{
  "num_hidden_layers": 8,
  "hidden_size": 384,
  "n_experts": 128,
  "experts_per_token": 6,
  "d_expert": 64,
  "d_shared_expert": 0,
  "hidden_act": "swiglu",
  "moe_layers": [1, 2, 3, 4, 5, 6, 7],
  "router_score": "softmax",
  "normalize_top_k": false,
  "routed_scale": 1.0,
  "balance_loss": 0.0114,
  "balance_bias": false,
  "router_logit_norm": 2.0,
  "init_std_router": 0.0114,
  "lr_router": 0.000999,
  "num_attention_heads": 12,
  "num_key_value_heads": 4,
  "head_dim": 32,
  "vocab_size": 32000,
  "norm": "rmsnorm",
  "norm_place": "pre",
  "norm_eps": 1e-06,
  "positions": "rope",
  "rope_theta": 10000.0,
  "rope_fraction": 1.0,
  "qk_norm": true,
  "attn_scale": 0.177,
  "tie_word_embeddings": false,
  "parallel_block": false,
  "init": "uniform",
  "init_std_qkv": 0.0258,
  "init_std_o": 0.0,
  "init_std_up": 0.0258,
  "init_std_down": 0.0,
  "optimizer": "muon_variant",
  "learning_rate": 0.0132,
  "lr_mult_o": 4.0,
  "lr_mult_down": 3.0,
  "beta1": 0.93,
  "lr_head": 0.00744,
  "warmup_steps": 50,
  "schedule": "wsd",
  "decay_fraction": 1.0,
  "decay_shape": "linear",
  "final_lr_fraction": 0.0,
  "batch_tokens": [65536, 131072, 262144, 524288],
  "max_seq_len": 1024,
  "doc_mask": false,
  "z_loss": 0.0001,
  "train_tokens": 536800000,
  "max_steps": 2482,
  "dataset": "wikipedia_en"
}
Below are experts of layer 2 (counted from 0) of a mixture-of-experts language model. Rows are named router (the router's row for the expert) and show model dimensions 128-255. Each number is 128 + 32 x the weight over its row's rms, rounded and kept within 0 to 255. Numbers have three digits each.
Before each expert's rows: "gets" lists some tokens that make up at least twice as much of what it gets as of all text. This comes from a sample of Wikipedia text that the model never trained on. Tokens count by the router's weight.

# expert 38
gets: " during", " through", " During", " involved", " via", " outside"
router:134153121110194124130133129128080149124097150144122199080076113105115125107150131144153171144141142149140105120140122135090113103129166078134095146142105143125179136139157156140083124122175166178068131129123183115130136153128152157161079084135138141196145167121103113090165085126159062096129100096107146197121137059168175100132130152154146163130140061112144178078089086078107134149127

# expert 59
gets: ":", " are", "n", "D", " early", "):"
router:128079138126125087111108136136096122172099116126155149144108168087058092120063123103147115097117152197172181147128164134116134114134088136159112118116139147126123122044120129158075083080119143082151109111145136123178171144058053128105112125109091125150111129104146052127160087125086133132158148094156101079135173130130123141085161123142138078141113090055094113106100108104137156111147

# expert 31
gets: " within", " development", " Division", " top", " Academy", " production"
router:110114115158182112083180127136190064110082108124141131103130205087166100189114097117116187166080103146136092141041144115124127094165108194132091079164097092130059122139152096100077098146155117165181141134162140166085098104119125100137123078084124083110152064123135121137132130157156098068158106116155147156143116093147056172064143073116164204106098128070111130194090138123107145117141

# expert 32
gets: " El", " Air", " international", " Star", " Chief", " national"
router:094121127186124104143119150167147101143070147110144146216166115157154143134155106192092114095151127124125146202140120141159085159112112142078207148147144127146148118125207150148102112137132180088140139098215141118142114149136148130126107165098197127171164152100092124134132095152167104148100148160191097137096187127114158162204183178164064083108088157168126122122064148161108161112123

# expert 118
gets: " R", " Re", "R", " often", " $", " $1"
router:201183124111090109111132102163127189143191116142118162136146118135092136115142112172169134126116071123144073114153064161071183079175139138132111125102124155170131133134137109148173115151159137116123150124099157131159159190115159099119167136119107079114108125136156094092147161113099117131190157133127124069086107065143145168180147160072114122179218152123139173090133116088127163141127

# expert 72
gets: " name", " work", " title", "year", " service", " available"
router:125156144130123157172169170137146133104167102057134124122170095100076087078142145120066171126145070089171146131164160175136149167099111125081107092078083178100116133108123108126177109157107163103104071130174179097120070101112126151095151113135147177140124163129160141124112114132160205092170149158149159159088101159123132180175149126137033089063152121073149191065090151111107088083106

# expert 57
gets: " who", " J", "f", "le", "J", "\n"
router:171136082127148145179115120159135164204142130088083107168134107136119132110149143114152167100162153142108151140114103159188124068142133167111150157044141083131130099117118103084162178148114127136055107115146068112118121124175110159144162131158114158131166090086126108054145090123135143132063119105161130187136131162147183139139139161145103127186132107100109133097123105150153051146083

# expert 55
gets: "),", " Royal", " Western", " Died", " Northern", " Released"
router:125118164074085113128106145082090118088108151150085108137094189149142084109093186132137150109102063191149148139166081088092138153117079137089148116127152154153088115138167056121099170088192123142164118120174165136157165147168148175170100144148188177128140134146079174141119163140072128184155166162104183113134211138159133159099077123103143110193089131129113120122150115124143191156182

# expert 29
gets: " C", " M", "(", " small", "$", " large"
router:162133167133184102079127109156200088127145138133072092102082137082138144097156092150112123081094086106145068148162147153104118105103163155097148168090169077113147125161085111108152133101153149159098130167121143122049139144167193147150152131100135084172121132154096117050143123078161066157110066089108099148066109117093170157193178148155155184138152122136125146123123203074112169122143

# expert 124
gets: " out", " home", " total", " Home", " lead", " Out"
router:136168114146158070135078098152105146154165150118131134175119134086096126158163120099077196172072100126143104160103132092068164128091157127131162128143131176071116116111078108121105076177164137137157180080102147159151114069116142128151112071136141076148152131129162083127121095100104155116098137203147104151047184116103192124167144140108159138135215102135125166148148109089101118178112

# expert 69
gets: " the", " E", "E", "The", "be", " Be"
router:157111096171105096137068081065154155120126115114067088092121108142179134116145141127160105115106132185151211051102163134146128157069131100136133187127139118121139123109071122156118079101117136096068174161139090145188188173157135144149136125134084156067099132126136148148143161129086127153098125123096126175097178184154121119012172102128123141135117075132125132125131146113222076104145

# expert 41
gets: "s", " language", " Education", " Language", " Zealand", " languages"
router:114082115173129074162106131074143050164106102127160103071157140099113109124115093167125166097079122159191138153133189100180110137064123142102132057135166127140216107109223090137133143139167133127146131139137117171115161149110129159157148149143155133098096162083070086098124127153181115150164199129146131129196189189159127134148164143153077109129064190145100124064184106145122188152183

# expert 68
gets: " being", " On", "====", " began", " per", " started"
router:171138105100102098069118029165100144114137146134044091087091078081108188178133096130145117113112038138119115138139082155133121131178111135132157120167122088158097140080067120119146112094078150116102184154111125133124185073104154127135146169154116134112126113132172143158178123099143144104087111163098126145098134119154126155147152166129132137140222083070152150101136144134113116100170

# expert 112
gets: ";", " more", ");", " album", " 0;", " 1;"
router:125123162177142115113162118148108066122155172086130150124099186133151136104139110116093135176136074177096109138121166121080122178138094158118083083146167119133097119086159124097085102102159161104072128144121109090124100107096115136107109111108160080111122198136130169069098125217098153134160080114134162141123164100160144129091129159123157118139115130086104105122115158099126112108118

# expert 76
gets: " such", "ion", "ment", "ance", "ce", "ness"
router:120151150194148088152157126087089019101139151064184109099198143162096084086096098094145131148084162129090126167142152098157132112094085112107165145123151066127144148124195163113098101136068091205141088134115093096099134122097098121130142118151150082181114110136159122142163106143190142147103167180091121153167110121076123121171155085131172083124092127140124133167172125166126113143131

# expert 91
gets: " the", " He", "He", " GK"
router:162100057098150133148088161144060159113112107139119066134132106120143074175141113145139145094175152170152107116078059144073078121131106148089103090126144148034111142043106082117103093090118136096149166145187146129132153159197085146186141177144082187069112129131098207147086111186124153118137085129092173150118098103095134099114156150087149109104125070140119161122152128193197124103171

# expert 94
gets: " 0", " have", " American", " named", " 100", " 32"
router:124118042107104103114116127134104189170167114153198124154156120156159169131155104127104100147128113151098105083156131109107102146174115180111110122123129123135110123125145083153146134128164169129120117069105120124138196138182147143077117120170158121150144111143195155128153150104115133128089111101171179139141145124157160096136093135087136173156196135096099098062112167121139160149132

# expert 103
gets: " –", " —", " -", " many", "born", " −"
router:161180149114099145121127170106141163119136118130158083148094089080177146112145136137141130161131132146133123104131139129063112121125126165149097155110121136152102138120142103094111090072141125101162178140106188114158155085146133104141081137151176196114135165094060117104142182139144086112131115118072143120134102159193078167069096166059114064114142123160158129145119159127153156149176

# expert 100
gets: " South", " State", " North", "by", "ley", " Central"
router:121173068105154153171128145080067157140079082110163116173149203077169115082113121056164135102073142117113133140163081052183185157076098191166135098190176098135159139146117163086144090181084147171070111074154131146115169158131115021077127125105191140123155142139120131163107125123118130136144120109142074091145161119096140055079121080179133134101139130179118127173118123108159191190089

# expert 13
gets: " died", " moved", " returned", " way", "ing", " lost"
router:136115133168185139122082128145153145134114171118128167132184159136162189154115144127109161153104098117143142162187126106089088097054146145154130157135125109114162139071105128165112178125158098127151126125073113141185165059148167084154095149150115128099147079126202144121102114155104108128123128175075146154164106137081172136085100145182143099115137061037144141169072123159125086174102

# expert 52
gets: " published", " Ma", "\n", "    ", " Non", "Co"
router:133087122124054153138169129054111130119171131109130169139132124129120174155079160101104221102166163101085111086152093147139170127133136144126089143078151163150163137124117074120218167124110154112163191152090115170132065169087098180125158113086103120109069175161208089139102176097133131120179120196139152111088179137114126131178136110125182120135190109096119104141167082138087112090109

# expert 93
gets: "ation", " government", "son", "ion", "ology", "ity"
router:080148097175175136156156142087106097109115092167194127138158183077106073065131144117192141141139141123074107178174156075160113137092083181185107135192135084121124139137141172111153115169108131148105040133149091166173083142156069066174116118138163076134149097096138126142179089155171127131124141085125099146131188148140069123130132089107151148110107160120108125146136166127122131149130

# expert 33
gets: " of", " de", " between", " stayed", " Of", " staying"
router:205111150128141135118130071130109127136131183075047147084169148153135122186142128144090077111137114163106152134111164138077131116190107015108134150132136171102133109099091167199113113133160126067146117167137150091143145072142093165171098163100135174156094145140089130158164166111150123169102169069195121115119166118142169090160126113164114107157086110087122132119108118126126102145175

# expert 78
gets: " from", " of", " From", " between", "from", "From"
router:154158161113109130096156160139136210109136170127073110071094117112098103144145141180138078140146114227165139074063111105034165110138152102126110192129136129137097152121119130114096082045137084071159122094103149160130200152111166142128080137149104162106145155111150123090132149160121108119128131117138162135142110103173072142139100134106115093142119090172131117111102105123211128146149

# expert 6
gets: "ent", " Don", "ard", " lb", "ak", "at"
router:129211130117130141180147148115151119073105103069119044098108124158151077080116182126156138122139113094076105133078121093121164141087151097149179159110105162121190123135102160115121113152078140155136169100159057101152125077088148112192157139167086119156109148131117147171182118095159148101196114100064138116103095120095134079142168093115156113103138086155078158167173149104176080116075

# expert 126
gets: " G", " National", " won", " All", " To", "\n"
router:105079117077148119188104140176066148134124132093134126161104151103101242144209146178087121079146182161159139110120152140125096101145172023131117157113093123143129136076064176101089111108131163091153143103104108139135102095133131139121125041058101183126160086162099170136109106188075147118083098179125094115139119118162159142126106171143052099161140202159127179171116161147122124116107

# expert 7
gets: "ed", "ist", " both", " could", "aged", "ated"
router:115117154132064124116125133133179138147127123157095095134175113151088148127127174129167143116122142177107106123171144163115131131115094089156126067102122131147145134106146147095142155111087123190126123074114129111117136115099159044153083130141142209119176054146108103169075125182163163136101098144124096146155099173139093117085063142195128082077099166062130148098142166132130149131249

# expert 62
gets: " at", " La", " At", " King", " came", "At"
router:089155139127085148040119124080170102107082168162094147143152184139140120071131052157097130113130087191136157157167139158163101154154133124091119153112145162149182131133130162133166141129094134151072087197096154166180121149134116136128098110144096145156144107123056169168080120137073149111165149133104128087102169090203131150121125120152130069117136128121184076102082099128111132170099

# expert 120
gets: " an", " building", " do", " house", " There", " opened"
router:149119090126056131153098140056152119143140105141068117136076146197110103180157118107133105089155178187075221120138172161090121168167139188114122080095142097129132119142123142092142168147124169152101155190094105170083149097115046117160157178119111194146123117108116108147130092108165196128157145111116160105101104141076150143159147160138142111144107193145127102095069107164131099093081

# expert 81
gets: " of", " (", "s", " Har", " |", "har"
router:160108142187120093161126154074083068084134175151127164146148098154129118115119086075127160076102147100148158124139161147165171140122110137111152101170155131122122143122120144157104134152139147115104066085135057100128148116081126107109139144153125131155086154126060186135143150093111147129136150139157146047119166154106133104159153104174153109101096067085095117101220098118132112176129

# expert 75
gets: " in", "N", " over", " into", " did", " around"
router:097148162154129106067101102042057127096146159119181158149096143131077097176178036122142129134118086111162129113112061082124105126135147120113135104132124112145129110122174155110077155136111152171137046118129154062170146109085084119132109066174114151186107155114093095095152126098153174131147156143087080084147117075116140174075124155176165182105127136161124097089137123087111146127170

# expert 97
gets: "O", " several", "o", "á", "ó", "í"
router:080107166154086174120138088107116082062139087068156101189190148149133119175173094097188163071173086123143203136096111110115138186143172133145143086065198161128140140128132108174166120161149139116137161114165113136174163129160099163115140141119107125136107160087135065140150150093132091194194149096120131162143160091183184058137167133168153159149111153187145159050141121133148091093139

# expert 47
gets: ")", " her", " she", " can", " She", "}"
router:132179051101069123121166106162148109132126130147081154115087108122154109172154154189119113130067183086175062159123091160083080126169124160155185092115124134126103169076114136117187058114126115129129098073134121137151111168100135118078125141087093161117123095079181111114122095103138134111089145147156186084112185108110068167086186138082121138106138115195143111105088096083142065121154

# expert 122
gets: "t", "g", "k", "x", " water", "ft"
router:164137148140142129132130148127135054065082117107193165145153139059170167030119147142140079157185162080130074156140124087130195196148103130096150135097128146125127111138184122127126161137092179196140129145118136089114095145082143075175164098115133095090134162093139142158097103151117156149155162156081070120114127139088117091167145164097108158076148130091135133155146160110156186135090

# expert 108
gets: " British", " Me", " English", " French", " German", " Indian"
router:122094091157082123175101144118109156143106121152126142115130092147105139067098127166108137114090090192154117078182212138201178121089113148109120150135106131088151098127184072135169107121154161138071165108148124135062177160139126176147171094072136103117135162093095132101171128119104147167183123109173146120171183221141148148171135170118114105204086130162106111046161109112161137210144